Below are experts of layer 4 (counted from 0) of a mixture-of-experts language model. Rows are named gate (a neuron's input weights, with its number), up (a neuron's input weights, with its number) and show model dimensions 0-191. Each number is 200 + 40 x the weight over its row's rms, rounded and kept within 0 to 999.
Before each expert's rows: a language model's description of what the expert responds to. This comes from a sample of Wikipedia text that the model never trained on.

# expert 23
Inner syllables, heading equals
gate0,175,169,153,237,135,249,161,226,252,226,173,286,144,231,113,121,183,239,216,194,226,191,201,202,151,162,205,126,250,183,230,143,204,214,249,234,224,191,113,202,141,158,227,196,230,214,220,142,246,199,177,273,211,177,205,223,192,237,214,215,233,193,270,204,186,153,201,203,183,206,225,190,181,189,227,199,251,164,177,208,177,221,123,213,116,311,239,206,223,220,211,186,221,185,235,207,250,209,198,148,195,213,198,156,185,235,214,166,209,174,245,279,271,168,205,189,302,178,206,196,197,208,192,148,263,249,183,238,220,248,201,218,173,266,269,141,194,193,263,142,213,259,275,190,229,261,244,219,180,125,232,198,193,172,237,123,187,209,168,179,162,231,248,160,246,274,215,239,172,202,207,212,154,210,230,196,92,232,163,222,273,180,180,286,213,226,253,243,139,224,160,172
up0,231,208,197,164,266,149,239,167,150,134,170,194,154,191,195,286,170,190,222,229,192,169,228,176,248,164,218,196,141,242,223,215,250,259,194,159,224,88,202,181,235,194,123,159,271,121,204,223,220,188,210,198,251,209,191,223,180,125,208,160,185,161,238,195,199,224,168,202,222,200,231,214,261,194,283,199,210,216,199,286,283,171,250,190,150,224,145,153,227,121,220,243,221,249,127,222,202,121,184,270,262,138,158,185,182,227,168,267,241,181,196,111,195,150,228,196,262,225,223,190,126,181,199,214,134,216,212,186,237,179,227,149,211,184,218,180,203,175,196,173,259,216,123,294,197,146,167,170,129,225,229,182,212,190,207,217,279,149,212,157,164,143,192,244,287,254,192,246,236,250,181,154,242,235,198,144,192,167,226,234,181,172,237,195,164,250,222,213,211,221,194,175

# expert 18
Table field separators
gate1,223,290,225,273,143,236,212,162,162,232,217,167,234,170,201,215,215,193,162,97,233,210,203,191,178,160,142,235,145,143,126,230,160,200,247,244,269,206,190,176,169,224,225,139,132,189,227,269,189,189,237,178,172,169,204,134,219,187,228,194,212,243,166,178,228,214,171,201,138,147,185,194,146,223,232,142,183,165,222,252,191,242,235,85,188,149,229,125,96,236,201,122,255,230,240,212,215,238,189,131,195,250,176,181,215,238,195,204,214,183,126,150,222,165,212,242,261,214,129,174,258,233,238,208,207,254,175,245,194,235,180,252,142,231,176,204,208,176,263,279,233,177,153,218,212,180,221,188,241,236,260,183,145,165,176,238,177,248,195,152,193,174,212,226,197,244,213,200,171,187,213,154,282,225,280,206,184,217,198,278,168,143,168,260,249,180,165,227,205,188,125,178
up1,177,197,222,277,168,210,218,180,164,165,232,221,239,197,188,278,240,213,191,168,183,193,205,246,169,222,194,231,164,239,187,247,192,208,240,146,249,249,228,208,207,243,291,184,169,192,210,220,189,166,234,187,214,212,243,107,200,219,171,251,233,210,190,244,158,198,223,241,160,137,231,241,112,199,190,223,238,119,188,199,154,265,136,209,192,184,208,153,166,172,240,217,256,248,259,217,228,200,243,134,224,181,213,237,184,194,294,212,247,120,241,191,188,218,220,200,206,247,214,165,136,182,186,159,249,226,112,239,202,179,128,273,192,132,175,193,125,185,208,268,168,230,159,170,181,196,246,205,254,225,242,204,183,101,145,250,159,299,191,184,254,223,134,236,155,260,141,263,232,144,307,210,196,166,213,139,207,197,228,169,162,179,147,203,150,163,241,224,165,211,197,186

# expert 16
Capitalized word beginnings
gate0,206,154,256,173,182,146,165,110,167,176,275,146,235,206,119,134,194,170,229,215,194,153,164,170,213,213,226,193,167,296,185,213,196,226,247,203,168,207,245,200,147,194,179,127,223,169,220,192,196,171,211,192,136,242,250,181,226,198,201,190,257,183,202,172,146,258,178,173,153,190,186,264,198,227,199,258,182,241,250,171,176,286,242,268,233,152,207,140,210,164,281,182,187,223,227,247,136,200,221,204,167,173,167,210,163,124,168,160,231,147,222,157,157,181,262,193,205,200,149,157,217,217,234,218,206,239,159,224,203,146,211,344,155,204,276,157,163,180,247,182,190,244,181,219,219,165,164,257,161,182,192,178,184,206,244,209,155,208,195,221,182,174,133,252,229,250,148,282,235,237,241,237,218,252,258,287,167,241,261,179,195,262,168,191,188,152,265,202,189,183,123,183
up0,166,225,85,213,198,155,183,198,148,99,218,205,150,223,190,182,208,185,185,237,150,184,241,223,194,169,113,260,209,268,220,205,228,219,263,216,246,262,233,180,297,175,194,122,241,204,241,199,233,211,228,127,202,123,185,287,256,203,242,210,145,172,232,156,170,296,171,204,221,173,202,79,203,132,200,172,201,234,179,223,162,160,237,134,165,202,193,116,224,233,219,191,161,151,209,282,98,148,255,189,203,231,191,244,182,168,272,126,203,209,144,252,263,225,173,189,203,159,261,159,211,192,126,175,200,211,201,176,204,192,199,192,149,194,197,253,180,250,202,248,213,194,187,174,182,212,143,163,198,195,161,239,182,226,187,261,180,193,192,145,217,147,171,245,182,250,186,216,185,159,226,140,235,128,183,217,148,200,186,198,212,147,199,253,219,210,209,185,196,168,224,232

# expert 27
Prepositions and dates
gate37,174,169,229,140,222,187,250,221,249,128,201,263,186,226,130,176,235,201,232,104,193,199,201,126,194,186,256,218,214,250,220,230,160,255,232,153,202,229,237,132,256,146,234,209,223,234,164,222,215,178,159,131,229,247,226,289,208,240,165,201,281,213,170,293,220,237,163,231,273,283,195,219,194,172,261,210,224,219,241,194,200,229,186,207,194,125,217,202,96,202,159,263,185,198,195,246,218,186,183,186,210,164,272,246,188,122,193,230,211,120,160,170,203,272,193,194,152,219,182,160,224,195,129,73,189,171,245,193,185,223,176,196,252,174,267,212,222,178,183,213,246,114,195,166,193,203,184,235,191,238,131,248,123,210,180,180,185,246,219,177,171,230,162,160,172,225,228,252,162,207,227,162,194,171,202,209,257,206,193,147,146,151,207,160,206,229,224,256,131,163,175,222
up37,168,264,229,212,236,237,121,222,178,138,235,216,166,186,177,192,186,245,217,290,208,204,168,189,194,196,168,237,194,272,169,207,269,199,199,224,253,194,226,126,225,119,181,252,202,255,173,225,125,194,69,297,211,145,169,204,221,173,156,261,202,183,147,179,205,210,186,218,167,226,287,211,191,209,253,212,181,189,115,250,177,178,207,289,203,155,180,183,228,210,195,224,232,202,219,186,203,194,188,149,201,220,181,219,230,191,175,110,261,205,208,250,167,163,179,210,204,183,181,255,193,157,177,221,242,205,136,151,266,167,198,113,282,241,132,183,270,226,171,268,134,273,261,261,244,232,164,265,206,162,196,175,169,202,163,228,229,193,216,251,199,165,184,250,150,228,207,238,210,238,256,208,207,177,200,138,228,146,213,212,252,198,200,196,240,179,152,239,206,144,266,157

# expert 6
Name beginnings
gate0,237,203,184,150,186,238,213,217,212,288,181,150,157,329,140,186,181,249,139,212,232,179,165,165,259,207,179,219,164,201,152,215,193,251,223,184,168,241,162,176,193,113,189,187,178,197,139,177,141,189,189,212,228,225,231,216,235,184,224,153,265,216,202,208,266,68,198,187,219,133,195,164,161,215,195,208,156,216,227,265,257,213,218,251,237,194,229,182,268,280,181,186,167,221,227,158,182,216,192,189,120,146,155,169,194,151,187,177,153,163,157,205,216,250,257,188,219,200,161,234,201,194,224,248,208,173,244,194,173,235,217,339,209,232,188,227,146,151,234,151,221,186,190,194,217,130,205,211,161,272,186,172,231,212,245,203,284,162,222,190,150,158,277,164,290,237,223,191,191,206,225,259,213,257,165,216,131,191,239,249,200,192,119,192,169,188,217,209,130,160,202,159
up0,225,217,241,177,205,182,264,210,135,207,239,162,185,184,193,234,199,196,281,252,151,196,184,162,188,228,205,188,207,285,236,237,191,290,113,177,179,188,174,203,160,131,203,264,146,280,200,177,176,111,210,185,187,215,146,150,194,159,189,214,283,207,224,235,217,185,187,227,202,195,159,257,152,144,179,154,131,185,234,198,291,199,164,151,279,192,150,146,254,204,159,169,202,230,156,187,234,262,237,146,222,232,165,161,197,148,222,188,208,209,236,203,215,280,203,248,286,230,172,236,152,173,172,222,236,201,211,168,194,274,229,158,190,259,236,240,322,211,172,190,268,190,208,245,250,128,176,197,112,262,196,160,216,184,259,209,171,251,184,187,131,203,152,227,196,172,226,174,197,170,187,274,186,209,192,176,213,161,196,244,181,158,122,164,256,187,170,172,202,171,240,172

# expert 29
Adverbs and modal words
gate0,250,189,168,240,204,250,243,221,219,199,194,194,199,232,197,260,174,257,245,190,232,195,148,339,237,238,295,147,211,176,172,225,157,194,182,191,177,194,246,193,188,206,178,276,229,213,199,235,214,126,231,232,185,187,236,223,246,231,247,204,198,207,270,255,264,259,147,213,175,223,234,186,132,218,258,234,147,221,150,173,202,170,166,157,219,192,269,239,132,124,182,235,206,199,159,261,168,281,190,174,250,183,245,159,219,218,188,210,224,112,214,285,163,281,195,240,221,231,230,201,227,185,190,219,143,203,234,158,169,174,184,277,225,211,196,194,161,173,176,167,155,224,187,189,231,233,185,244,155,238,206,273,155,238,196,298,195,258,185,149,236,206,146,214,204,135,118,179,196,212,150,256,183,194,136,156,198,203,279,208,109,219,223,172,211,260,202,239,254,173,181,197
up0,196,199,181,208,243,190,190,152,283,203,214,226,185,166,231,107,242,153,236,192,171,234,219,123,210,193,236,293,191,176,188,163,96,208,179,196,209,145,265,216,214,230,291,138,162,207,194,173,234,223,213,185,229,187,189,242,177,208,171,164,212,182,227,165,225,215,255,251,210,145,209,266,185,166,207,155,195,193,216,172,200,201,205,224,228,169,174,234,242,251,218,205,267,221,225,194,268,165,200,207,154,193,198,167,226,167,222,233,141,218,248,251,226,96,194,160,237,120,201,213,127,232,154,174,174,225,242,166,229,209,163,193,205,246,244,212,222,228,210,237,212,114,193,176,233,259,179,190,186,169,197,145,165,119,301,215,166,179,229,224,152,242,215,222,202,220,178,240,218,109,163,222,234,201,252,282,302,232,164,61,264,168,147,197,169,172,213,215,192,200,143,143

# expert 13
Name-ending letters
gate1,175,183,235,263,228,142,250,216,191,201,206,229,253,215,135,181,256,242,222,169,216,234,152,212,210,188,178,182,112,144,203,236,206,233,187,195,196,181,226,191,235,210,256,167,260,203,196,223,222,152,262,191,181,214,160,238,185,213,207,155,174,202,213,118,212,188,182,218,252,257,135,144,260,126,269,248,195,169,176,246,117,218,206,157,195,273,243,161,228,224,237,191,200,186,184,135,177,143,233,192,241,228,197,184,133,144,129,210,213,152,215,208,135,246,229,158,183,228,225,272,244,215,229,210,166,172,157,210,216,233,213,170,117,212,231,260,129,208,227,241,190,170,255,175,84,109,168,230,141,224,275,162,197,239,250,157,169,188,239,168,189,208,248,204,261,210,187,208,78,200,183,230,224,204,238,204,202,245,172,304,215,190,150,166,223,177,153,244,211,156,171,142
up1,183,206,175,206,250,197,202,171,228,245,149,185,197,206,184,168,238,178,259,199,187,178,250,221,145,194,169,178,145,189,258,212,199,198,234,252,201,174,266,203,230,199,187,197,135,254,242,258,210,169,266,214,242,134,102,243,250,235,239,155,142,158,168,192,202,153,260,211,188,155,155,203,258,227,228,261,279,84,220,211,203,172,218,219,189,228,199,131,240,197,180,159,220,118,213,196,176,247,236,209,213,291,215,191,127,203,155,182,285,206,176,118,206,242,196,223,137,232,201,189,199,200,173,158,160,183,106,191,222,241,214,240,183,172,211,183,194,171,163,186,155,184,149,226,145,221,188,153,203,283,278,138,189,271,165,256,181,236,179,196,116,248,192,166,188,247,272,146,183,210,226,199,257,185,181,202,188,203,208,232,272,170,199,156,218,216,213,265,279,264,140,247

# expert 9
Table cell separators
gate0,223,171,191,179,170,189,216,205,191,179,214,225,206,173,241,140,206,108,199,182,239,189,141,199,122,240,185,156,226,245,222,65,159,176,219,192,196,195,245,204,189,239,234,193,137,254,140,139,159,184,217,157,157,252,256,129,180,199,205,180,228,191,255,192,245,221,156,194,154,202,244,208,191,173,221,218,262,203,150,167,231,218,243,161,233,186,104,158,236,267,233,156,260,198,144,133,212,232,124,194,259,83,212,211,158,209,128,196,142,184,274,227,282,204,172,178,223,162,158,139,160,186,225,202,234,254,177,245,173,228,222,219,166,196,167,283,212,215,172,225,193,189,154,202,252,176,151,218,214,218,208,185,231,217,247,167,181,172,237,131,187,179,138,196,243,182,172,246,180,237,307,249,158,217,205,179,166,214,153,173,214,207,209,243,90,182,211,201,191,275,169,209
up0,237,168,190,225,202,245,184,225,232,197,174,280,223,200,232,108,245,136,205,184,201,210,192,152,192,264,241,141,173,182,309,195,182,188,175,171,183,221,278,163,214,212,214,156,143,205,241,258,144,194,211,244,218,231,282,220,221,221,222,170,166,184,247,206,204,169,213,202,207,149,226,299,191,203,209,170,204,198,257,159,202,147,230,275,204,193,102,131,212,268,263,289,263,218,197,187,158,214,188,196,209,231,275,156,255,166,249,213,132,220,231,178,224,170,207,181,218,198,177,128,160,143,217,237,201,272,218,194,132,242,206,244,176,215,212,188,147,204,172,187,145,207,207,282,214,142,227,259,222,247,259,200,173,176,211,153,202,192,220,230,164,213,195,245,180,219,193,159,182,254,291,235,176,191,212,220,273,159,182,144,118,193,217,92,134,200,227,223,168,219,223,258

# expert 22
Copula verbs, sports nouns
gate0,229,182,193,171,162,143,236,187,215,162,152,286,217,180,110,127,254,262,222,289,277,224,202,161,236,259,127,202,217,293,180,199,153,234,239,250,191,166,185,167,197,207,303,218,220,158,247,301,180,219,175,205,141,205,170,235,194,150,233,287,174,232,228,263,207,143,191,203,184,191,195,148,162,257,232,188,223,197,141,135,182,191,170,217,135,118,160,177,179,266,124,170,201,197,175,178,162,216,172,224,215,227,248,204,171,199,216,190,189,162,169,191,223,237,179,207,257,233,179,204,193,192,146,226,175,159,148,205,163,154,135,255,181,219,176,216,264,171,178,246,215,214,236,210,140,219,164,224,261,282,153,167,130,201,211,246,187,191,182,254,203,233,122,250,211,212,213,206,254,285,257,175,206,127,174,212,236,177,183,194,119,199,211,194,253,224,210,186,171,207,225,187
up0,179,187,208,128,234,235,198,193,151,210,179,258,194,260,185,170,197,200,200,173,200,175,170,183,204,232,175,247,135,285,210,193,206,182,181,208,178,201,216,223,210,262,161,162,224,286,209,182,144,253,226,156,230,178,209,182,175,157,239,200,189,228,114,280,245,195,191,282,214,172,300,256,169,203,189,273,181,215,149,191,204,228,190,194,186,172,186,209,103,220,176,256,138,122,191,220,168,102,269,141,181,181,198,228,228,148,236,211,191,168,232,169,160,260,166,200,189,239,245,193,165,177,239,102,183,195,135,196,229,269,196,171,165,171,235,274,182,134,225,168,182,224,187,83,119,181,213,198,284,249,245,216,122,172,180,204,163,236,248,242,174,257,214,228,198,206,206,233,199,191,213,211,241,179,162,301,225,139,181,157,193,196,181,202,167,130,183,221,220,202,244,143

# expert 10
Prepositions
gate0,156,187,238,217,235,211,229,283,165,148,167,243,232,167,154,204,220,228,214,223,262,182,239,238,185,186,245,180,205,206,208,241,207,219,338,128,220,131,233,152,280,154,165,206,163,189,187,211,260,272,218,155,243,171,127,203,219,154,162,183,203,209,176,180,159,181,246,217,205,83,217,175,115,233,234,207,212,167,197,151,247,203,190,180,173,225,205,147,147,225,192,319,209,233,191,195,189,203,171,240,197,259,147,227,144,198,248,145,160,144,242,253,207,240,157,191,171,165,190,190,240,267,148,207,214,223,143,187,224,118,212,244,150,63,225,139,208,120,114,214,239,176,193,200,176,212,195,265,212,216,227,219,114,249,226,179,213,147,179,172,213,207,207,203,201,210,163,153,218,174,211,208,194,236,205,139,217,247,196,217,180,198,262,183,213,232,180,194,179,158,156,205
up0,205,212,266,210,209,191,157,189,247,270,269,203,177,276,167,196,252,187,164,191,100,248,180,271,228,203,185,199,149,192,259,159,211,170,142,186,184,260,233,220,173,246,209,196,202,204,206,209,136,198,186,176,208,169,250,257,267,193,216,196,200,235,183,157,234,152,232,209,150,211,111,199,180,203,157,194,280,182,205,226,196,161,237,160,192,86,239,202,240,161,173,187,221,184,248,212,200,232,258,168,156,157,200,211,212,233,166,204,231,280,217,144,220,169,191,144,166,246,210,245,146,206,186,234,158,273,248,229,148,187,126,177,254,278,180,191,252,248,230,213,176,227,199,174,142,105,172,180,265,177,249,119,233,193,166,180,157,224,212,244,205,169,195,240,159,216,275,200,151,322,240,186,254,204,218,183,153,186,230,245,200,239,175,243,174,273,253,194,217,139,229,148

# expert 24
Name-internal pieces
gate1,163,195,211,214,228,228,193,241,184,187,192,177,166,140,166,170,239,193,202,213,174,191,199,221,288,182,215,254,163,196,118,233,190,288,268,237,252,316,213,173,201,230,203,201,197,248,188,269,245,205,212,186,157,194,144,88,161,180,204,189,236,215,199,152,211,165,259,287,235,221,180,245,192,207,209,239,213,155,205,169,206,199,187,134,208,204,191,193,176,143,196,233,221,254,244,144,224,220,128,154,161,245,216,153,160,162,210,182,189,172,166,241,234,222,220,116,217,197,161,178,199,221,160,201,209,185,164,185,205,144,203,184,244,188,164,166,172,253,181,305,221,218,276,246,199,218,297,193,209,297,234,121,179,313,180,155,205,229,206,186,189,233,143,173,270,254,221,239,224,234,180,223,218,216,165,184,258,238,210,225,280,191,266,119,189,231,167,265,207,237,147,157
up1,177,222,229,229,234,189,266,131,162,160,163,124,172,198,162,150,224,143,156,230,199,265,272,183,234,218,231,223,175,179,147,170,158,300,221,216,219,172,147,259,219,165,180,211,127,181,135,213,195,158,228,176,205,184,174,111,170,234,210,230,238,173,221,158,201,183,226,198,229,234,200,264,190,128,227,142,207,184,199,178,146,181,302,175,226,177,180,178,212,260,265,190,177,178,210,185,218,248,193,240,203,241,161,225,203,180,230,164,207,187,225,234,254,197,195,205,158,194,217,192,267,215,233,234,245,215,194,130,202,196,171,173,184,212,241,241,213,265,211,256,166,147,223,185,207,228,189,217,241,296,239,156,144,303,153,215,210,113,235,154,186,223,190,241,308,203,126,227,199,271,191,273,247,232,162,225,217,183,131,260,197,157,210,108,138,145,199,174,186,171,144,180

# expert 1
Mid-word fragments, short function words
gate0,204,199,214,167,230,183,160,247,190,231,226,243,247,213,208,138,214,159,161,205,156,172,187,223,248,160,188,146,263,265,230,250,213,153,194,250,211,171,231,257,186,180,178,192,155,203,237,224,150,202,239,221,187,195,240,210,162,178,212,187,158,215,238,143,133,163,141,167,191,223,280,175,217,221,234,144,222,213,158,163,168,171,153,207,192,193,238,224,220,126,268,175,271,210,261,215,118,270,190,231,200,198,185,228,179,201,241,215,141,192,185,138,125,200,228,191,251,265,207,165,175,209,143,327,303,230,210,199,239,222,263,239,191,208,180,202,209,175,184,154,244,152,178,243,252,151,200,193,167,182,214,187,211,293,226,167,259,113,258,218,264,295,220,211,212,267,198,189,133,251,193,273,158,199,251,304,161,135,192,215,233,184,229,157,142,203,197,204,163,165,205,217
up0,161,214,131,179,226,146,189,200,228,195,204,155,181,207,221,198,161,190,186,226,218,191,208,220,142,199,200,249,196,194,166,190,121,192,193,199,266,191,201,174,286,175,293,193,277,178,181,171,243,228,253,240,189,218,174,242,193,209,165,181,162,281,184,189,213,190,227,208,127,175,222,219,224,205,145,230,139,198,166,195,232,249,237,232,294,217,189,187,211,150,264,244,205,206,196,168,137,205,148,111,262,247,223,205,207,272,153,169,111,199,191,212,202,275,196,106,187,204,263,182,287,220,199,169,200,193,190,141,177,222,185,206,157,168,156,235,192,200,191,242,201,126,137,164,197,225,135,171,205,232,170,205,208,173,223,194,232,201,221,193,118,236,157,236,171,205,256,136,227,210,173,225,152,186,97,106,156,141,171,209,176,241,233,325,274,234,169,213,207,280,217,161